From a checkpoint of a small mixture-of-experts model trained on Wikipedia: a shared expert of 64 neurons, a variant of Muon for the experts.
Below are experts of layer 5 (counted from 0) of a mixture-of-experts language model. Rows are named router (the router's row for the expert) and show model dimensions 112-223. Each number is 500 + 25 x the weight over its row's rms, rounded and kept within 0 to 999. Numbers have three digits each.
Before each expert's rows: a language model's description of what the expert responds to; "comes after" lists some tokens at least twice as common just before its tokens as in all text. This comes from a sample of Wikipedia text that the model never trained on. Tokens count by the router's weight.

# expert 1
Description: Direction words in place names and descriptions, such as North, Northern, south, west, plus Proper-name starts like New, United.
comes after: " the", ",", " |", " and", " in", ":"
router:476511484533486496522512473495451474466525529500494560474532502479529508460510535561542507471588497464499510501509553492479478505496491510468460511468451501546514509498444510465525483529487516493521493470503533516523514501472488494523511507459518491483514487500500485494514510480568487522523515476450489496516507475482478530495528499478

# expert 49
Description: Single capital letter starting a proper name after the or Best, especially D and R, as in Daily, Documentary, Dodgers.
comes after: " the", " The", "The", "==", "'s", "==="
router:494487489477525494496555497473489491482456494529545530489536530459519519496445503499518508509519456457506531477493511538497482500518497489480503495518467531531516503513501535482515527535504504523490477452505506533529500481511472470460522505490489482487507472497476522479494510509517498504525515561466434479499481508472485512485475565494

# expert 5
Description: Adverb particles and past participles after was/is or a hyphen, such as made up, part of, located, Preceded/Succeeded by.
comes after: " was", "-", " is", "|", " were", " be"
router:524492472470476469520508477504534491522499485495514516461529523520529507506489513538525508495530436451488526491504504493445494490531542497463530545479477495538486503516490544511502488477455444498495515460504531546485500502501481500484498503462472484533490503500527469491504508475502491493501516451474505501527475493492539503498493529499

# expert 57
Description: Common nouns right after a/an or a number, like degree, place, number, population, goals; also line breaks and table cells.
comes after: " a", " A", "A", " |", " an", " 1"
router:534476479493491526451505471521516473483507513515525517450510464489528466487455504510508526489527498483484554490475502497508497525500485456480522492457456479527464518489507545496510471553532535517466524495528505504508510510525499466503532505444541484490508503469488495476523522486517497487526508475456488504485462495510518493449457527492

# expert 16
Description: The articles the, a, an and possessives such as its, their, his, another, usually after of, in, as or a comma.
comes after: " of", " in", " as", ",", " is", " with"
router:503493481529495525488536469514508478467495548479518509447503475474545498485488504507499528497532474443527530483461512523475506479519528538471515505493503472501519526489488537549512498526489495506524467482549543521483541514514505498489488509520516482467520477478520517476539524519530486493547505506511516491532471481494505483443504546467

# expert 20
Description: Word-final pieces following a short start, especially after r or R, such as r-ising, Gr-ade, inc-ome, offic-er.
comes after: " R", " r", "R", "r", " Gu", " Gr"
router:539475501470511478519471511513473449486502527546542515476517469451556496497489532562529516535528499493514510483463527473483492499524486509522488491470470509522503503445450479523488520548470507480452486512530548485495494506559472499484457531498500487495510512513500531492513533493491498482549517521506474527506505451522522501457511494514

# expert 56
Description: Number pieces after decimal points, dashes or "population of", as in 45.8%, 2–2, population of 12,173, and spelled numbers like six.
comes after: ".", "–", ":", " (", "|", ","
router:493535477521509493493536504510509507495508508468519532474562519474523478476464562515554509512537478468511519496509474498477472506478463482456522496494494508492479498480497527475511450500460512533484483493546510483509519508473460480500496499482479473515513499491501527501524510509515476478530506515515510526520489436493493484438532542464

# expert 61
Description: Pipe separators in sports and statistics tables, the word from, and word pieces following F, such as Fermi, Fagre.
comes after: " F", " f", "f", "F", " 0", ")"
router:477510492463539535525547483491481483443500531495499493460525471496503524520473481485503481507577465483495510520481531566484492505494511548491511490479511477545506495458456503539466481495499488510473507494515531468505505503463534463495466508456517479503537515498503509490553514510518480486528497501483505528547459478516475510480479497505

# expert 48
Description: Word starts after a capital letter or space in names and places, such as Arth, Alex, And, Evelyn, York Yard.
comes after: " E", " Y", " A", " I", "E", ":"
router:534514511522485496496518476537526509513553542501536535473495525487509481466486545512568490508550519463499551494450493506480511510507522533468497498475441481534476519475501514509539489513503513529493496485532506556524509477531512503518499520490514503521530495465474483494463495496511489520561497480467515499485472482452523480472483484441

# expert 18
Description: Word-initial prefix pieces after a space, such as re, con, ex, dis, trans, inter, Pro, as in displays, transformed.
comes after: " the", " and", " a", " to", " was", " an"
router:498483492492510538482503471481523502455505549486549532469510510481541514496479528579496503511502453514483510440506520541481517469475508515496520503516484467540510483510428518523475468504440505483522528487519489490499503503520489502505467549506484468485494474506506554489510526527515504475520517501514473506513490499498525495464492522494

# expert 4
Description: Single letters or short pieces opening a word, mostly s, t, w, h, after the or a, as in s|ections, S|cores, h|umbuckers.
comes after: " the", " a", ";", " and", " The", " 0"
router:525522462457477503503524490549512484439506497513549497477499481476524516479477510516511513523532495502531489496451510485444493506509529533470547512506493501500499517523486476490523527497472472542500494459544507504506501491492487478556490517482497478484515453460519537460489526509531524514501544510480473550565469498457501466499494519478

# expert 23
Description: The word the or The after prepositions like of, in, to, especially in proper names such as Order of the Golden Eagle.
comes after: " of", " in", " to", " at", " for", " on"
router:521486511500524513475542515516499458458505524473487498469512486462510512517501526530516522520544471450521526457489503530480531474546506516484504518468487487477511569484489495541496551508479487517525489482551523510493509516490525486488484509504478424492549515522516502487531529528544499502518520518482479517525463493493491485489512520493

# expert 63
Description: Middle or opening stem pieces of Latinate words, such as com, prov, serv, respons, Cap-it-ol, im-pr-int, Res-erv-oir.
comes after: " M", " m", " C", " ", " c", " P"
router:475478511479491521482527495475542503471512574521557506464487477480520470479467516521483496581536468470458488524486496526459532468468474520526554513493499489528517491517470493525518493514475476498483526485499513457471471486522480472511509496471493476494502494509531496476548531518510510496504494535476490467502478493522477508498521518468

# expert 24
Description: Sentence-initial words after a period (The, According, On) and mid-word pieces like t, s, ing, as in betting, asks.
comes after: ".", "\n", "-", " h", " Ch", " ch"
router:514478517466515514500534538500516489475479486512508529458512478466515507464495504542562533559526508497505506463476512537490522536534528505496474506509484451480491493510502520519545511484469458520526474494517481532492575556524538487486513517484541491525523466478527526465501545505490503486518499472435487493516477488514514474512472511470

# expert 15
Description: Empty table cells in results tables, plus opening word pieces like larg(er), hig(hest), m(ales), and object pronouns him, us, it.
comes after: " |", "|", " of", "ing", " that", " with"
router:512513502516483501496489510468485497483515507540536470477515510460569486504514492529522488523509517461545491470488509494478486515491495547479550471541484509504476505483462488534476518495502473444485482515515492504474490490485459479509510517482518488504522490500493534500512516496567478447559522510451474485514472471496481526491497491462

# expert 62
Description: Vowel-plus-r pieces in the middle of words, often foreign names, such as Sat-ur-day, Tem-ir-bek, Luxemb-our-g, and the word of.
comes after: " B", " b", "b", "ab", " sp", "j"
router:494494504503536522474556537499517449483527515481508495468529501484486452474469512481487489546509481443538494507535492527498501485508553527464533461503495537512493533513468518501520498489484492515492489472488507536477496456500494496487464498510518498457548522496484510508497535514513535473495532528497527532530468486492515541483476520481

# expert 26
Description: Adjectives, quantity words and number words after the, a or his, such as new, two, several, other, same, second.
comes after: " the", " a", " of", " his", "'s", " for"
router:491495497554511505520555493462468491487526531533489518483527491477511539463480533524506530515570474447524513504497505506500451485460521515491507467478507488502456481496496521507510496506442517504496496508559503508514509514493487475460497513500527464483497478482484505503510556514525511482518545514489474476532502461486496479459465538456

# expert 37
Description: Second parts of place names like Angeles, York, common name words like John, Black, Rock, and small numbers in lists.
comes after: " is", " was", " (", " not", " are", " or"
router:511503511500484497484503512489486471491513507530530479475529498507538496457506541530537513494527496489521514461503517495475474461497487516472470486465514515487539481492502559474475451528448547545532506483535509512452483501525445472500514487499473485504489505518492524466508474505498519523519520536520470520506491438458509497482544529482

# expert 32
Description: Pipe separators between cells in numeric tables, scoreboards and election results, plus semicolons separating numbers in lists.
comes after: " ", " 0", " 1", " 2", " —", " 3"
router:478499512492497535497521488513519457461490528552531533451496494470542512469489505519516524491521512454481538527481501543453569497503512508491531508492471473532509569532427504500513521545477482545513493503549486512498516471549491509477514463479493503460533466497493505417522532518512496455508522520503468529534485500474512516505503497510

# expert 39
Description: Inner consonant pieces such as c, d, ult in names and words: Cal-c-io, Rac-c-ords, fac-ult-y, touch-d-own; also blank table cells.
comes after: " |", " Al", "ac", " Z", "al", " Ab"
router:532510496498461534527491523466543478503484462512548474479529472505503535472493477580523531511523465475490539499471481481499517515503440509489510522475468472467547483525497566511517524504504512479496475494504542494486494491514471504497505533466461497454488490477511518498492537525539508489542499485480469479512471477519542499475454543491

# expert 11
Description: Word right after was/became/as in biographies, often a participle or preposition: was born, appointed, elected, considered, moved to.
comes after: " was", " as", " is", " were", " be", " been"
router:480468483543484482517563479492486491490507492459536494460517492503495513472504489520535543474525479473510549459500504498455490465513502481519507536486514510512523526478489515485486457532518505447532512499511497503490508494517523518510499492460493494481534509514507515484500511489523480481513496525488481530544464497458473499504490507455

# expert 40
Description: Closing pieces of place names and surnames, especially after W or w, such as Wickl|ow, -ridge, -shire, Brown, York, W|ald|ron.
comes after: " W", "w", " w", "n", "b", "W"
router:490508520489551493489492505478468486501488476499502507454520479500521498472529532490487523482561516494492522471490509482487483469494539538511543471496499516555481514422470504524478485497457498507466489521511519549524496519462485478497502505504493483486526460471496535496510513532519519535534525465500520514531479477459466479484549502461

# expert 3
Description: Subject pronouns he, she, it, they, who before verbs like was, had; also word-initial he/He pieces (heroic, Health, Heidegger).
comes after: ".", ",", " his", "'s", " that", " the"
router:487471504510460510481537535492468485495513546511537492472511462476499497523506554500541514494490469522533511457472520539460492490530508522506510474558486482511467492484486531503516506490503536481535463482522511535477543483499469481511477495500482494482533474489461521477529535522526498501496517567508447522528490463460493498522521526457

# expert 7
Description: Opening quotation marks before a quoted word or phrase, and word-initial prefix pieces like non, anti, dis, sub, Ad.
comes after: " the", " of", " an", " The", " and", " a"
router:507484483488539495456536501508538535463540498533509509481525506474509501495480511540500528520531484484509494449523527523466486498477509496446530502515477481550503506499498509501460530529459478489490456497505503513522497475499500485466481509493509496512501473489466506486518505538517480524514512497477441517504477483488491492502498514476

# expert 33
Description: Single letters or digits inside words and numbers, like Under-p-ass, in-p-ut, I-nd-ian, al-g-orithm, coordinate digits, table pipes.
comes after: " Al", "-", " I", ".", " al", "–"
router:513460477548505490508546479523484459485492481541520512460525515539519483486466499524554535542497517479500528469462508500487505516501470518462520522488497499487528517456494556508525492485464484488513447524508478534483535506531545478510543521497483497472507526505523477487525516502505480491518509510451463497519461504468510484482460559490

# expert 42
Description: Closing pieces of words, frequently after mon or mad, such as monotypic, Monck, Madison, knots; also == heading marks.
comes after: "\n", "om", "m", " mon", " Mon", "on"
router:509497500525487503466503499485505491494479466507519505477524503471493530448476501494507541514540504484550499502503498510484509529467468513497545524475459483484507496438471496495497472540486509501491515479562505495456504490496456482509495483502511458501492499475514504474530502477490459459515527528511442518507454465513426517459497505488

# expert 34
Description: Connectors between names or list items, mostly and, &, or, commas, table bars, vs, plus of in critic bylines like Kohn of IndieWire.
comes after: ",", "i", "er", "a", "o", "s"
router:493475446518471517488514532538505499508523525471497506467525478499509490448471525530539553513527509469500518487481489485468476489528534497501510498502497502521524513515473508544496516484450501489493532493516509508464513478523480495496509533526498458474516474467510513469508522526496471501520535543501473507514475477505529517489468514482

# expert 29
Description: Line-initial hyphens in infobox-style lists and bulleted items (Kingdom:, Occupation:), plus odd word fragments like ext-ra, de-al.
comes after: "\n", " st", "est", "-", "st", " fl"
router:512471461512507482484517480512493475508549530524533452494541546514512518481470494523524523538513499478514475481515485513487465512505485479508536507490467514506481503504519487477476468453475504535497505456524497489524504501493469489485468526485508466482496437516492498481516543507483465504539532497493513503552476474436493481472529546520

# expert 38
Description: Opening consonant clusters of words in running prose, often verbs after to or will, like cl(imb), pl(ague), th(row), r(oles).
comes after: " to", " and", " he", " would", " who", " which"
router:493530499475483487477528494487473460504479506508530480487508486501563473475438518509484543516530504476502482490500499494499520487500497540446488505516518507547464539507451485503490518497465509497514502510512547502516518515510496460494515545481494472499557517514536500518505513519502480490537535507517491493543477448475488485482454528424

# expert 44
Description: Prepositions such as by, of, at, with, mainly "Succeeded by" in office-holder boxes and "of" or "at" before institutions.
comes after: "\n", "ed", " member", " Succeeded", " Preceded", "ated"
router:477512475519505500496522514490487502430488534486528497470503461462587524506478498505529522548540478475514511509497523525487476476526556504484515566455451499477538561478485513502465555497490485491491487453517463498531549490521505485495500517480507462472486508493500507491505510495556505500513520519485473549510461471488485491461461488454

# expert 8
Description: Whole numbers with a leading space in table cells and statistics, such as vote counts, scores and percentages, like 51, 46, 0.
comes after: " |", " (", ";", "|", ":", " 8"
router:494496488472496484474532511469510473455484543490550499460570473479493489505516535552543536507516503453479552495504509524487491526502509498476509492504479504538541502491460519516505495505473491512495491494504521521493508500516488462446518551509520489520536481478494501460530511493519467510529563524509484500498496460503482476439495504500

# expert 27
Description: First pieces of Latinate words after the/a, such as prov, inst, gu(bernatorial), exp(ansion), ret(irement), sem(ifinals), often in sports and politics.
comes after: " the", " a", "'s", " and", " was", " his"
router:488474486544521480477534499503481462484493508488532507450500509521528518482486537506490508526503494458509497457525545495470477446518514530515532508539515493532495560518464534523476527515499500486529501458490478483487529493529465476499488532460503453489514468470452488488511525528508507476520532541507512476520495497509515500484527550465

# expert 2
Description: First letter or letters of a word, mostly capitals after parentheses, hyphens or line starts, as in F(ormula), (F)RA, by-(e)lection, Sub(f)amily.
comes after: " (", "-", " \"", "\n", "/", "==="
router:479485468488521501488525483498479478499489498563589511480499499483505485471504489545498550545536507439516512507484492518494491457528537533432495489507475466501506509508491567517516499506460477516527493485520504545516551524526463496487507505468474468485523486489531531508505518475527504498518506533492481472500490442453498533488484509464

# expert 51
Description: Second word pieces after an initial H or h, such as H-ung-ary, H-uff-ington, H-ur-ricane, h-ap-pening; also However, This, 193.
comes after: " H", " h", " K", "H", ".", "h"
router:522480507484513489492528494462531504459508487522539513454507445469531473459516514498546522531553497480506527495466457536507521530504549536528530505500454489547502520478507506515516488494500456488509479501502547539460547502490507473511500538509505490520518464474503521489493524522515510491527502479472455500484488498518512482473466513467

# expert 12
Description: Digit chunks continuing a number, such as ISBNs, catalogue codes, coordinates, years and table figures; also century after ordinals.
comes after: "–", "19", ".", ":", "′", "°"
router:518510482509506518494489506495484499467511513496540495480496484484533491467457502500531536511508491460505514492516487486485521487513553494490523511535488472517500555457460509491479479490516482524508526519508499501520543525473440451474496501492507478500523467474466493517502543510507440489518495463500502488490468462490493515431506536467